From a checkpoint of a small mixture-of-experts model trained on Wikipedia: a variant of SOAP for the experts.
Below are experts of layer 5 (counted from 0) of a mixture-of-experts language model. Rows are named router (the router's row for the expert), gate (a neuron's input weights, with its number), up (a neuron's input weights, with its number), down (a neuron's output weights, with its number) and show model dimensions 0-159. Each number is 500 + 40 x the weight over its row's rms, rounded and kept within 0 to 999. Numbers have three digits each.
After each expert's rows: a language model's description of what the expert responds to; "comes before" lists some tokens at least twice as common just after its tokens as in all text. This comes from a sample of Wikipedia text that the model never trained on. Tokens count by the router's weight.

# expert 26
router:495496570512499510560537473416546518509467516548509494525547571492494497517503524464564524511434531605486488468556469433484470470512557432482516572475488454486575546523424496421453545455512507513527504495519531505533510569493532492541462540530460512546461454492584485542525480456462473465513428455502419478549385433473537536478460473492500517558567535463527521541521521527543498552478579498534496492456456459504536518485468419551483535575467540514458497541487441449493508489483479
gate0:461516470442443525464544521481581501478563494495516447545506522529509499481490539515490488464508522552513530506464448567557411502563429468498519429584510535553480498609473537558492536507576446466544513488493537473499478472567485447456473500463465537517516478544535522525544515539521399504470451497533481458568522476529513542469575527514487447575490431496496478529506504486536542425497531507471519437528481474444421558524512430530458530519458555480538500477481514552485456557581555
up0:504525497435473528459511518432512557453525502460523459563427521572485551529546598524468493419505509513540514470525480519557451491593466499470494493569471573525455565508575501469561524511551471529556444492523498440460516469492441497438523463412485533495518523499531508545524560468507456474406466461483471479548580513561557538503531546535512495528465450550477455542579445484563545440492478536487517405512479481459472542518497440489524495484464527516540485524509460502512511511557515
down0:503513492564520510476529453493465493530426491472439441468495570412505488475519538478513533502485490480512477508519560421511476484494483534480546518479479541485542471414542511502501486461462509574513523541382478533431505499493530486495504506559506485488481555488509530505541552406479457533555509487495540649434505419591515459509464530524491484448543484467556581513426492586470442497503535556527487467524575473529516455494451471499489508439516444443469509494490535543474549539469508
Two-digit numbers. Two-digit numbers in tables, dates, decimals and times, e.g. 15 shirt, 45.15, 25 January, 5:23.
comes before: " |", ".", "%", ",", " |\n", ";"

# expert 17
router:552435461499452570429492452494508549548467451486584522532491485556529506549425532466497583474529583514466512483574468571469468504511538537521397512451517450491500450474492537509517535462480531532485558451504572442478469515518482580547499495528550520551534449519452506490457545521460529537560456483571561544523543484445439470475463461552526488474493516469502518480505491515540507517456437532471439510532421442441513540442528531478544570504479503480441469485524474449518546522502437
gate0:490536518499529489474474534506532439504466541466556457456513528545564498513496536498473461551589519444590477506489529546473442509465535481463529521388463507433463422544441406519495495526450475416510534530477485483529567477451483449440435509514471538606505525478542453495541510507520555464434551443517491501524522550500500435496447451511536481492495482511493482470518522531437472497456566484573559490448465594544475465470507482480511468482501424528540514526514502447413480497488529
up0:477521475457467503411479510502523456543534503418527504556435443541488526511486538497509526509477448492480515478548557493472411436482540545476459516513521437461549537519580493483458467477480490469464481469508477436507525533495511451485499464518587499491496584466527467463532521523450444527496575481484504456508579462494501490469476562456531503567565523488508430491543456492443460491440461546451428458494435470515500443572466471479424574474465485558533514529509444470529537486470375
down0:489474481478493477468491524506497496502544524450547465462500435538498514480476432514520545509550522477462504482465480514549511461510473550457525489500558471565398488501499486543494534526551564531463526538535592576467428444515548451506513395507464468523493453509495530499497535502498537520493562501478496535539485548588512539427438493489559560460588564528518491446488528419487421483524570507444501442473399417551493489423556484486496521501538533450479486488483490447574514482537487
Dashes and signs in tables. Dashes, minus and plus signs, and blank cells in tables and score grids, like — for empty cells, 0–0, −21, plus stray $ in math.
comes before: " |", "1", "2", "N", "3", "0"

# expert 15
router:511484503434532504468518498525472425536527520474456493525539524499522525439476524510481503461480521465559485470523572560532439504520451456458458569483474443496513439553440445557493437485523474588445443517478556451489497553523413500526511560490447504440404472499441510530474481536438506435409493567526456549520547538513511455520473513447448452471559503510543544436535495513559543545476525437456467458504458467526554508502515518504475499509461571549443433468497516547486497475568531
gate1:528469545556561469433475520533546507498499539511520483521465490493457545569464551572454554528523530465490526411507480445565554470461548469439502505474431486464522569437508553501445496492526485492581502467455527520505501533489541443557480515495485534539531476508494511492469555539538581499489438521553530513500447431505513542495445529500541493606438442462462543450476515421508537462565407495461503480462475490488492522548493533469414547460493475534472560525430483505550581485525487
up1:484476524517533465452455426471383445462562536559506537520513500492527528453512474481491473436523446459446544479500494463553499589506513490491526478532425472469469529566443445556476514458508458549528391559519487490519493472508491500468506518501409492466462454491539437562497528460443474488519561500477462503467468577483526459482543467538533444395523527478520526553524511454473505499454548474546563550555527514459495486504519515449502457561496501594467448512452541501495517581533519
down1:463530458459480557492506523556485514472548466491493507516519528530478430512504498485467467463475520509499512454512540480511429467525413485473444582510540485491479428534499442504521554540443491498471461538448519391495460512524449565533559567496447495415411569492441493513471533474449444423473559486473459536501584480463517372447468499546479522435532516521468513458474509495567539515452512527555426481463467511511494521433485576502490489528476466531471464458538507455479459466500530
Person role nouns. Nouns and suffixes naming a person's role or relation, such as bank-er, son, member, player, historian, director, often after his or a.
comes before: " of", ",", " and", "s", "\n", "'s"

# expert 41
router:497482474490490457479451538462460501496520440434497520487563472546498485539464501426473497574572411529505562441541533460520461477451496579504475531520545454508521500539509500514509559476429492456438507489547499457540515442515506501544516531548496510515457506598479491469515491506503452434420489469529555496504502535465461611450449465535513524480535467551486499520501481512457401499456454508559459421482523472482531420483430433537553539513524490425466552435565511493449520473506452
gate0:468498487450474501509462515580531490434518451446561506486462534554507506456481511392492488458549475426499472479493514511483501408486505428561472521505506508540528479482512517460496486511485456611454540560490502584503416530491522520516510478492545455473493515493508501454408484531514470485551530492491494526501534483556496566590508550533466528526458469526527433459462503483538540500517542456609494549453523509522539492566435410464473526525558496493445492467505459544487521570490612
up0:481523582613534529420553479474475589492498517497494471514495472488595564543476508472529517483416523488475455581551507491515470552515471480479479508541496551464514476539488541553418464471497541453549433542509458486461527509496508562438525521547498464501523561457480476493548440563484503526511513511478561541522497499554526396491446490409515518530531540455457455527565450435521545476514510504466533529490512464484509504456535592488508547463486469556438450545479475483544484427486509
down0:464525526493446497528564528471545493449479457511445514515533541522504494517471580535548486446546499566454510526482513479481469487492524449499416456393478513501542449467477513455521454538440456503564498483439512535448531512489476551509534476603518411548487473474504516474499559531409489497589491475543461514468454466473480459516524541522487490514546515547480540459483577544577579500497430502556511490505513542473555555471445503516522507533513549546518476533444497543476450472463628
Romance-language word endings. Final pieces of Spanish, Portuguese, French, Italian names and words, such as González, Águilas, Otero, des, plus Paris and Jean.
comes before: ",", " de", " (", "\n", "z", "o"

# expert 33
router:450532518527482463479435416540473492543459573521544444444531467502516520482559491445547516469434547590485480491512462455456461482570538499495477483459489472527590455449500473466542526501428477547563518471556532510433519573425540508483457525491451531474489526562524534514521386471490513527486481422507474538513490418520481552429478445469572489504521487511543515488553491533456485515536556487499527483525447482576496501500493529522456522451524530429490457492506484446565541562568490
gate0:406583453438487483483485533543482526582475518440562525533486460525496513507459500508469550550493535468562475543470473506540477508491389498525482521517498520450497483456629521427602503541461449459513459468516482538548502537498464504528505521513526485467491496514487570547519581518531544492436522515486498514466550536539491488560550442572532606412489492506527484574477475507567493556493568498535548431507562490470557495495506529488512490459547462506514474555488535515505531521499456
up0:538498490433442477485525537484515428528508536545502500528504498474544550482544433499470452410456509485479504581520513501565539400521383480463452554463521467484560514508494551487562508520483474483508436478559510493434456430493460562548484494562518535522505472453484537440459483438516502545507477463481470539491559424528471466445501522576491473461526499496556521546543543464539550476586530472516512430498534508515507564505411529444479482499417462480559537487460505550527539521507476
down0:481527515503558448468459507522544529576492520537447455461507482502558466553488520502500530542459479582475520449485545510483531444436558535489591507488557481562508455536483460570481509383495529547513495614505504479469489530464509475454479465458422549528486436471526488520448401423487485463487501582549484517454511508525519557498430447491526521483473532560473460486451428510530533527463485521528477513487474530481479454557467484411505506568546564486466452504450479560481520498480470
Final digits of numbers. Last digits of years, dates and figures, such as 188-6, 14,45-1, 197-0, plus million, century and 000.
comes before: " |", ",", "–", ")", ")\n", "\n"

# expert 0
router:469464462542488516513494489495512450549569504558503558502454511516520440467581437450457392513461510538456579546487494554475518451503478532515465542484439517523575477482511468529502513507535506569429430475544506499481471442460471427548490447479502522551535452532440568490481578512544534523504511436521489461520408510414481498448513511508520512471504535516575463544543473470542568466434476467457502459525458481507553531491432446444500457489536491436495487552459509405489477522487511
gate0:507496454458541522474534468407546471514548510531504491500460509452492496423475471515520530473453539483487490539484516538476561487555504470447550486471531522532520532543506607530472495422531421454537432487557533558490508477495568508485532501553578460496457487470487571540449539503477485533497457456456510524387540518557514510491481528466514544514473499467441442544498480488500551553416478554483478450486437487500568476500545461490496475491453463451524490483490523519470669545473466
up0:495472551477474469493521472533467475487480506465499498458537490477575528469488460463500504510539548388495513476467527533521587508486414455457440515534511493496443499452499533515488520479529569482456482459480547466523487462445504495494488546512551526470457487421449490468495511544550509457588436500511449439473401479476503542463523508494575569529540489528453565582539553423540521494428488470464506575485544502439524513531541503511484573390491527480479472547456482532417493562513463
down0:538530511486470491479437508467490516518497506476498413457525525548557487564508475445472522489483400493449554534521456525525447519554478483487470439567530452508489442536442517513525527557470474500438505518485414435462488439569484467559519466497509506533542426473494503493442474504499556509465540609518510514526553502504431512565485423463457497503494430524525487392503571530509499571497497491491521494502510518485455540515503502500475539460440427519504561427500483454574389458508482
Sentence-ending punctuation. Full stops and other sentence-final marks closing a sentence or quotation, such as ., ?, !, )., "., often before The or He.
comes before: " The", " He", " In", " It", "==", " This"

# expert 38
router:536486466574478425467502431558486477550538574544446503541468508511493461503510472571502426485530439532567523554481490460446498524422566442520504490490436524579462552497490517492434455478470531522558501485426483587441485512482527543519542449417481461495479540514509437501475538544447456500490505507515519535554543577543481516447553508547551483525451443564550471517493479438489517447550500454504497457510448509473495457466450440500487434541538494486517486506530475484501415544438529
gate1:521487494591491474471517480457462460455475511508490520428562565525544509425534523488468580518499575507481511414512522514446499467454520519429531499455539527524481510537493454467535493469443432504474599440458502521471463529473493526533514447513501512493518482478551496551567459504444415437544543534497553537461491579544514509462456553512540479512559458496507447531444464434565513569544443553533577516512521509511450546467416506554477442481525463459470507517534514524516507538471422
up1:516508505425532530537465532513552486564450474563494489501517454568460499507501488439516455469485542532498542495450461530448424450514525522555497429538474443502481495464551539462517448491543529511483532425538390496527495529469491455466562543536478443451467470502489507458458553514506457504526578485477456516482453428488465522553490458578495445447458453450474550441522537521469535430508531534541373467472474487490587473541569499519489546486525506561491507477440520518530567530519472
down1:528502528490503517510455477511509513518556472514470563487518508465505544546431473619474501515469493585516476479532529466466497520478509472505521450544527445455442543510460412443545483517501446415483455477494611445516513509521495463531515502516544501522517497437495437523464565515526467468500438500550538488512597556485568515496429517444521547487585529527476527486545549544461486491497443483557509522436466467566485506558488417457400507476534501533561538509505467455434508500476563
Coordinating conjunctions. Conjunctions and clause linkers joining list items or clauses: and, or, as, but, that, which, including, while.
comes before: " the", " a", " he", " was", " his", " other"

# expert 45
router:560450434569457504445508518538497549532530525515506543515508559551516546462535530516546509459526518488446439512542511457573496489489467497466476407503466506512422447543519478532419520516526495566483490482501540454434457503541439440580449498546519550496536501560496447486473504517510417547559501548515512517519469535528496533466510550465514414487500482512513561470481448528522453520569518451419548597553480467521473407478519539543534539549533444520452490438506533464528559509534516
gate0:572551491502555431517512541408468531498461575416496442532492539441503550485521501507461536497511495487461480455532530491577510481445421477448490521468463426495511512482453518476429513411480526546604480497499513505489496508477508452560479501477459513454443528431568475505454529508483486478513504523534457464499458540481528505548570538479478493488519561519467481480542476532606551516561610536524485545499559500511495476534457589440498515486551546441451482531518517452541449525538516
up0:491517569451585435502542466467564513507417513460478498529533544467435526487523460460481518504470547507505458557490444518535534506519463504505479562481487424553442559496470561492496559444493517577514500475480466556507439513425522478479499475580442513512493527536499512520389506466537573452563509457523492462523518542486467506523606497446483498509512577505554488544538452494510508470471537576515512528488486539452462523562464543455487505409529499486594533511516548437536485452506454
down0:538481452500523563490521489462456502562507524409521509537500502437460532510509485471545432540466536505472474597501418514460535478504513575562532506498533472458464420502531488476488447460474539402497503535457516518599385495581514476498582436507626506519569479523493543542480443557521501512467529508533519554514568504521532517513562537470504524529526517507497512472459523505540503549493414459530477491560455532501452475510462554536550514533514475443500528477481495503481445523479548
Prepositions after verbs. Prepositions and linking words following a verb or noun phrase, chiefly by, with, for, to, after, under, as in sampled by, win by.
comes before: " the", " a", " his", " an", " her", " their"

# expert 24
router:484534474453556447591539549488433488533563525535471512489463489482497574515598505581520466545483432452473493487413543489511541467464539531553615505464499465512449474519455481497535463543566454529460517487471487536514532515527461392518538487525460488489439583468484517457519523480501437427496548536474505542543455484514497519569473478497484527441469482513464468583450533502495541475466506509484484444474530568469506467516450447500478392475469484479493489520462508554540540488448550
gate0:423519510473440536508474510539540561535464516583451556534455506527475517495443488500465532532460606485487508495544472467474490504539487509573513453524557475521460491429501522593530537419459562534454500528560496517473434430474573485479475510453575462467504503558534558461476470527525496388532492443455478415495506460528479519532460486473513458506455463577540517492410542517500572512454493512476477514512472441492498477512519490458528526448489488543538449481444490543468543519578513
up0:542487439563576501534525507467434473488509465433548451490559478471535497498550503517551459492531415516509489512460512518527464477446484509438464536502436507467560481567532502386481490559536426470527498469439487484540578571514415492505529502569459518532524498445463448557513529487489523639471501531531544593479518511505535511496528478537461534445537528460481482512585455483479430504549507487527514491473553546510487515507473508573495480549523518488484522539548498501529471516399508
down0:520525458497458501512514501473525530481563527556523382528480534517465486506470484484496505520544494461555509548554473433535459505486509487497486473497514467489515507478429460513517522491458519519482565493588438521556500556415569420559493530510420459418470523562485509456508490484408481506461498495524514434471516486517485531490556488464518510528533465504509471514581454564487558437536504510530579605422499357536466474524403540474513516511498509500528509464472521485439477502505513
Table cell separators. Pipe separators between cells in Wikipedia tables of sports results, elections and schedules, plus occasional semicolons in lists.
comes before: " ", " —", " N", " D", " T", " +"

# expert 43
router:427441461469481528437486510461463460555513440565498448544472517530513517543461507517437575520512525495419545540541493515548465499415516573507455481465432507515446468530499537491457542444442532459467514471496546495510514483482493519503544503499515487518536391519473590560464485550463481493567506500550540547468446530520463475478529558521485581511517507485537496522499489539517497486535430496474545531562440454481507496516581506441494566478530488445496424467500559445378541466467497
gate43:560512491497516447555433489468485458467527506571540453462514479508505531483499484504452469593517518547450491471527472455588489436473508469554485516500548426460493523506526565551528527526528529499516530577482484555460566476595500547522543515505435491487437499564500547550513442532533453430550514495510451465505477469437587509458507461514498538480506567464517499474516462429492537583516532473527514522560490546520438529475624465456434459470514516497572536538465504476517454493461462
up43:495468506470467492466425535498471404493554503484487439509516447480519499496487471439441567534533564546458429473487489469515487460507509505552527460500523505493521500441535468458531529533445513616450564525467512482481478451499458483466447509557433500476427469539479511541507470540535515474524488482493498519550511550564509531468511442409490492543466485571502546478534480403459504485481414580542503535507457477573478516492548550547505539462572500540564513458548472567539437435550488
down43:497423449468528532527528525456530481587505453535503521530497516519495486615517534475355510448471501467491473495485452451455541496529546490519485462466494579537485541537429537523469508506435534495501603534459417556531588489511436479482549509470553510481415464538544550403492506516478502563446537485517485551489484509458536508507518495509505578495482468512445517500482486560529519545482502488547496430511490567480531528475525478478476552458533484418533557500509461567529514512475513
Name and place endings. Final pieces of surnames and place names in tables and lists, such as McKee, Bowie, Road, Green, High, United, bourne.
comes before: " |", ",", " (", "\"", "\n", " States"

# expert 46
router:495489496560524545466476471503467524542494505495534504533442491458478488540521583529527534535517471468463548514487499481522491458436490497396473482436452518586554506461399520464485527499519556496536525488547501517471441380509435513467519409560525516568480469465494478517493506476442495502494525465517550508497479513457512535495496578530557467540424519456550531498511420541546493587552477438418491453576492528473540537486580548480536511508520468547525467496463439520529581526466478
gate0:558459474505481482526482493486466493521496507481458452480458530514434514556439485594385475525552535488452529409531551550557485475497474504464535496523495468464460481511498515504449553453431533511532442552435426552465517458604541499492554495499488496554526445481513408429524463470511417511551500543529467517500542474481538526449530521464512518521525488487627517509507527530506451467503502498486523459513498529499519515519504505586548490515565531469532490478414436499566552444519448
up0:467536376519485500548520583510574397533476519487561514597460519488473465501461528452573473481513510556520481502514469505499479529503535475533478484488510510548495527584508460462493410474572487499435529512597556486551499511461480501523511483502484485493479488421473571458522552618511502482417561466480484459483512542485481494450514506507506461489412503459448560542448473526584518489471523527483452511476475460511472538468560501449507480528497478542500498486562556460466478556501553
down0:495518516510579504449474482502540508464490567511478520557516427583489540459560451458542521519505484555520529500503458533511518501554540504475545574425549532504465494528569477565467492506465481411541529445496447523453449512533443531545534498488501546503508445495495530483499518509531548522506525487414514509505496595455481551469488466444475463480469507577527580439541415413583584498494487451512441553472473521466484493525493526496581538440469545474529535457555495449463489481510562
Clause-linking conjunctions. Subordinating conjunctions and connectives starting clauses, such as but, after, when, where, while, though, that, however.
comes before: " the", " he", " it", " they", " she", " to"

# expert 32
router:483452565517562576405518538450485486574483464448595461518495456610514489480469484479533545457519537424475544513528530513468451489499499515449441509506481464473487457560473530555476560482476534495512547476493533522485440527542480497524525504472547461496556499491458510546456571537488506458531565492558504517454448538532425509499528465476493464435468490448486482476551498571491451497491459494512465467434468517453406447443548520539582556538521485443501476475539543525516520539589466
gate1:491477508525578463458496492466537416434459550479490519453561484417503523455489459512493570490453485442522501519458485465495525450537522485492498506477450529461506457521436622454477513515529505511483463482491436480520598492523521508459500544523519540496478461523420565499545562577519510469499471485493509502543491509565532471533534459486518485466477457499460462595532528519487495477528458472529485546463446561554518445494527491478509529551427355486536434526447519472525431564448488
up1:518510549577488479468471541486483473441414391508544522464519509520550501540421476543501472492502551460518476488440560479539464443509504505503463466408457544514590405517441486425543442489548486561485501457480385547522574515491491455492499499459497494491550477456523529506499585498508527450482503576472503486530541505515479450451457437504483480544491534512427485489495482537495501467451501514604436459497505542514450399502505508495459546529530484492516457521521495570491479521467495
down1:497546574540506488507473506532511535528401504447452550466383464515538467478498540469515539495516505506464467472494578472464438508577535478474530518559481569480546532492498441444531532533566455546525542497576491482436515487598479546537510471555496440506579545440532561486497465528514466482504518562465452473504501478507441448506525459444449509454522505493465458537471505550574440524474548479505537508490533555427530448435500525555538438456504500523491559440544499480504500450459483
Plural and header word-endings. Word-final pieces like -ers, -ies, -ances, -ics, and header words or units such as Votes, Species, Goals, kg, mi.
comes before: ":", "\n", " |", " (", " of", "==\n"

# expert 27
router:448554556471512488557488517553469501483465500556498515440458501497493557507583463562449446531526520560543450515400485528462482464553491497523578525542490579535524538513480540459473544470476445522454521510552484564509514479487529458528452464442436479441503525529470560479531496531545532536525448494461477436554481473566493481486480567468485516571477481493555522476473462429397526458469483538528490505527597498540542506504543519524523346484454541531487525495500476500487479524466513
gate43:469481495489429460465545447577550562471514458558558443464500518523492586473509515479545540520523474468539550493577453466492478440502459484495506539501514495549513443503475471548515497506477369446495513450455518528492508569502462464518483513529420512505564464477494509517472537482529475542477490509479551531444521511505472534506549478464542524404511407483409479492485526503436585455494542555573522520465551562458542469500480556482523438460478512527452512524522471583461475528585495
up43:515480529503494506469500514565532527469456518476473462545512465506549570549464480497518515549491442575525521505518456514439472460500516442477533526420459496493500450464558501461425468549513384444511549430472538605461559524487512456531532508468500560508462511492503499485509553439515476491524499532484546557535499494542510467455520418527491501525533464485410465499555458502403533438475481535557449512458516555473492558545494487423495476495514519552463512508557438575474401547503447
down43:465478550527456512467498441424517490543531410510499476434563482541475456526513545526511486498466449529495522578503442506498511420490481546461524487520527424486505485537469538475412552502464552478537542486599534482545500445559457524506548541504422538573460421481464562436502491444502460532488424478581490471524524480484502521489518503504489531479502483447548554495517483572507452555451541451527531497489476455544502385509529474506396565575508505491477454480473486513480505507470503
Space before numbers. Bare space token just before a number, mostly a year, date or count, after in, of, on, July, or table bars.
comes before: "201", "200", "202", "199", "198", "1"

# expert 61
router:487523482466556467659459451481521414432477490543438521488488471512526462544560506528457476509543373527500523562445551510551500449515460550460517465490481492464479468531505423489474446475543463545522525506518449537486478529502485489458465483490523507503515570519461472554531537474518469537491556517439503362493438474522585479452479472492522501497471491551512522515530506480387537465557519479459548551461519483495481497501480470472459443483470468510475460475538545501520439474541498
gate1:544532493512423514496522486475490496454493566556410419477496545501542481485461442447463507517461489444446565545478476544560544500453426521470497510498462461483572525487545512452483548496535477458472526501415487578474521495490469557450577472474474498422497466560506487469458452493584419498492554398563524537534553469491453522566507457572522490482530519560499482531491591452475506502483479489546443494460478470557455548473456496459511445441531524465459502505485493487560499495493467
up1:525494505529517447485491465551511454450500514538482606518425528517510531543474501567576542482484515542552511542517535579544537476498489494471480536447432473448516460509499491470432560493510479411489487534507465485471517427499520517517498523498462468494504512579505475501538521487477474560502411528562469519525467525505527497502609425506560537503538530477576449500478503491536567576462517529515449410478505493453533507491450600541487476541516497409483470531466464543533404486498430
down1:533429427447425492596483523520505482573470466432504495478510448480547474483566516530403499490449515514554510469480505536489477439479498475459501501520534526461473461528501513549486445579462499478485472491555482497551502530498479508446502443476516469471529445423525518532461510470542429490524511501521492506451472496502471471466490549462502502410545551593482499603515502530480549488518401495491506519548535506608494555539535436498474490495536417493485562504505451482533529432596473
Line breaks, heading marks. Line breaks after table rows, sentences and headings, section equals marks like ===, and opening quotes before quoted titles or speech.
comes before: "|", "-", "==", "The", "===", "In"

# expert 10
router:530492440468432463431521465453475547494465480494563546500517489553461424456477489545489556531524524454507529540543457505497527488530529524508471488494515478545477403484490544456551496501572531482562585458483492465484486524510473514499514518500546451501533459445473434533494493495463508461538553501534537524528489496512457449544570395514511545421486548434413517527542545527557479461452493542554468498484484521509456414458536529570513536489482538509541512455548603526562544549582453
gate1:522504470462539441526472514478486544484460474539475460530420535478506498507488561439516464481454419529481467499479415503452498474541515438458532459531576516518542505467517534505504495531536431535527471484540498481447481462551520487478537497453520537502495432458505532442525418542520445480498509496502476535547503514508518570495460444593482474546461469479500558516525531567557486530451480497514554514511531569449461514433419432562490479545539504513535554447493493503411375419558448
up1:462420505511544420480469489483489560434466478543500496581419507439505566499449489467514477542529438536466475461535445535443486519548531500527593503516580483494487476460556500563493485523470519535557488471575499454498425521590547476482562570462466556558534463456540542485501443491524494476485562517539477554556482554525473482537477458549512498526492516490494526473525575581557464457489497462508500481529516495472504467487449486509515483521549496546489557475495453578401475451559469
down1:479468552467519487526441479428476527482442399542490495518465553475510513561455545452557529450472442521477497491462478434508533482537442472477461449563585484509523559507495500493499448487514487583434477539447604458504423530530494528474510505517500537521502412581541522485475442530481490527465530568540487483517510493533599512528512508440423558519566565531530509462461515533554421540493494537511527495507558497507522518508515455413501515483537436505522447530507475550507431471485519
Infobox field punctuation. Line breaks, pipes, slashes, colons and field names in infoboxes and taxoboxes, such as Suborder, ZIP code, UTC, coordinate marks.
comes before: "-", ":", " ", "|", "\n", "="

# expert 13
router:463465531490516494503482450459478513509483487446491450481560429512532472512520501595507507496476514529528512448521577515486519458447480564514462555504471485560486545527521521524510528463413451551464490472438492482434510554434520444511477463461461563508464565549448477449495512560508505583496577473507517500450423488462472506437445471537545578480437509532499397536496465481500442492551518512515505513538484440537506454493413393484541472470473479567570486431468458527491493508555488
gate1:482511497591485462495511538476532532558484496526556487454451526489529474562560512509541525490556536482590498551474404435537453493555497533512559507540465529580472491578500522492514504565410506563409415537553526504448481549523528476558547506389472496505495525499533481403475492505510524475583515506474473445528460510491476457526449491506447422467481530414492489494469495501508503504528507438511493496515506467444517444517464523533449519535447529480565476568503571517467493512515461
up1:585573504410427532496504532497446545484517462454466573464543513482434543496481518521497548464478474499392428494534505470473574542442492466474425558455473514476591498539490453530428456476575513499488476506444565451518545509512513471521453474477464523513516544509512487572538483526432469453498543537530480445483546504474465495511510539415570559501485496520498519540513507517523517572518488508498525463546574495536446495518445530485563502469529495558476473444558524534439448502482570
down1:447519562593534576544453536444516542502526542435493499493446433525512529492461517499453516455473498458459496526482445470408508523480512533488459533529466462504410529479507462416479455492484487521585493528521516515537487590492571525555460479466505466460453531504501426480499469633496506499565478463473491548495494519508549495503590543485462488528458507546458512435482505445499523412515534493516518473522486482461476554535516509496572465511543465453487575519532434486467419490437514
Closing brackets, quotes, pronouns. Closing parentheses after dates or glosses, closing quotes, and clause-starting words like that, which, this, they; also os in Yugoslav.
comes before: " |", " is", " was", " (", " and", " |\n"

# expert 62
router:536431487507441552416439480476517535552463481471575509542505469550538507538426541441483557481479586520448550454590447544461445486507512539472417506443512423502522477467496553542493539466486558506481556449479574414488474502511478557570499509549542528532546456537475489514455534494457503520532502485566577547518533501467430460488481488523541495481475544453493499476515479535545512500455451529485440523502452443459520527438508545474556581489500524481444474484543489472526546483533446
gate0:508489533540497479468466456525473508488544496486453471501485529437412573480446538471534451531477485521528497557444510473476552473513602473512547539525552557462516498476455499478506549545531443511557520529539476519460483439449546450454459532473536478520495494511522551473579494588517438528514432503471471473416490450478515442531520512593479455562485391491480455463532482518505513511550538559424463438513572531560504534530489554523507495452495484551458542480414478444455512470472538
up0:486490470486541517528532538483481453507473449591454458534511516480504474544449483508469483444512457522447521433455558469526490499501465478549514471515520528536466544471609536478467520403485491514475513504533527507418495470596534480491501423535531511510473483530454512512460472468542437542585544476490578487513534551472491519483467561541456475540498445502489568475538460529486424466486508510533444549538554460463569499575552508481445498461496482371432563500552516524503449532452462
down0:493554479545462514537462512522453568550543452524427453507477535579590481519481449561552522448529530459521408512467522529455447466560447485495512499507477468543541543464482495485466473543512509519482441504545567538558449503528458494467597539509546452438449542471515581515479488524478436525483471471513483533578528515509471525522515514511483438529570471546581514465571507496527490518429505480460559505497522536468571513462531502497434464508489447563495511565515429437510538465501437
Percent signs and units. Percent signs, km, closing brackets and table pipes after numbers in statistics, e.g. 67%, 644 km/h, 2.85.
comes before: " |", " |\n", " /", ";", " (", "^{"

# expert 9
router:577468472481448500553412516457469425533542522449466440509554574521493488515489395516520555528492521547472535448493503513464526561524560492462459550563464455503489483491523445552547501532433528534486578476499470472532530483464499511588455538543493425556482477533445525514488433500490576446463479414543547452442525469483464530468474444499481491456471524435568527538523552466512448550518471510500475514438524511506501464457458518496408526530490489471446566472484511522437533471504515
gate0:513526460515535556515466491466478541551390454500494507469536513455502477547546506452426472495476488585568565524468500532485478552550495436586406554581514512461490513509500472491463549517535554470434503519486536481442569578492509419472507488482517418532483469498608482446560448511539560476495510497502475479459490496532518524468514538446478463513497457446550563520489429468474470450501500509553477499493497446468415471491456509534417439468505522569444477471512488469497495500478517
up0:460522517379538448479488483482534466484472577553459503459523522509453423509519468480557492501504479573457549505488426507525460430462498440518499475536520482502546543514492504519483432552505505493557503525489477499618454517502452455536442519521423504448476471562525519508563477531562477423524429517482511438461471466438455476399489449497493493494528518563446493473521512480507494478498554487529536492433484522556497481561543532519449450489484450520566556484471495510448427408493531
down0:540395472515512478583456509529415496463529486550480526505526501491579523511492458534460503520529496462543463559589508517562519493525467482517506526479469508531423479427499487524526457517464504479442461523568502507542486492504577494502458444483435466518443537505429464524529482553498563488493378536548525476517547555454518535505494513552563472509463453499499507539548511526541501461478510461435538476484503468554518550484471474492483507549527529584568456541454489570457469398579537
Vowel endings in foreign names. Vowel-final pieces closing non-English personal and place names, such as Chinese, Indian, Arabic, Italian: J-ia-hao, H-ina, Lorenz-o, Bisk-ra.
comes before: ",", "\n", " (", "'s", " and", " K"

# expert 49
router:511525456471462502516527510527533563503454544453499498447512489528494469481442517502519507587586530504515447571510456494522489515412513513465538576512566555495468521487460477496491565451468512538430448500550445534477473489415505518548527468454521525462541494490522492510517533587559534480514478575490437482545460484573475468492515553491514504553464533486501588492437510476514459537504526481416464485560532497547511426512530477491532427603544553499527467535522512495497471416387486
gate1:483596460574526460495494478482514494512464438538398478463493461528492408551465448474515535462465550464543460497477467556459539505511455549537523488532523524561508483544528523555477434471487493458443407510473512513523448480468503523507524523583478512494477442491472501508491544559471504609520486582496503537413557519529496465509507518506511497527497521577550447566472510531492578535532534547447506485531577540511483525506483450543559463518588427516489525488458564527441513467482462
up1:474407523453478497511505534488455516493509531471578497517510603494551617414517520490485503487516458537437510550514525470516484531500484453476470441431476489410499502437511456443530538471475501533529583507510499537436591573517518465532464430472519507485530546548528511511535480480531468402490531439516520499553405484464511496451514483498499471502528446441441512448516517528484447452470473505536476512496478445475549473474515552449475536477413528536514497511535429512581530539544519
down1:567422502451508523442531484524478425388530454471543481467471507474468505434563467569484450445473495533442519447445561462547542469470462533503496508527442467498514505521460520496494532483522464459547488584556543540506558562507482491488508509510437548443521522485489511540453473482485478510541561510516549427535485471511540496502521510469485562502497480447457514522496489516457500406456445410456572520500533469419474426486402484486533508465499452499485440454426499451533555508514548
Spaces before numbers, as. Bare space tokens before numbers in tables and lists, and comparison words such as as, than, like, into, without, as in known as.
comes before: "0", "1", "2", " a", " |", "3"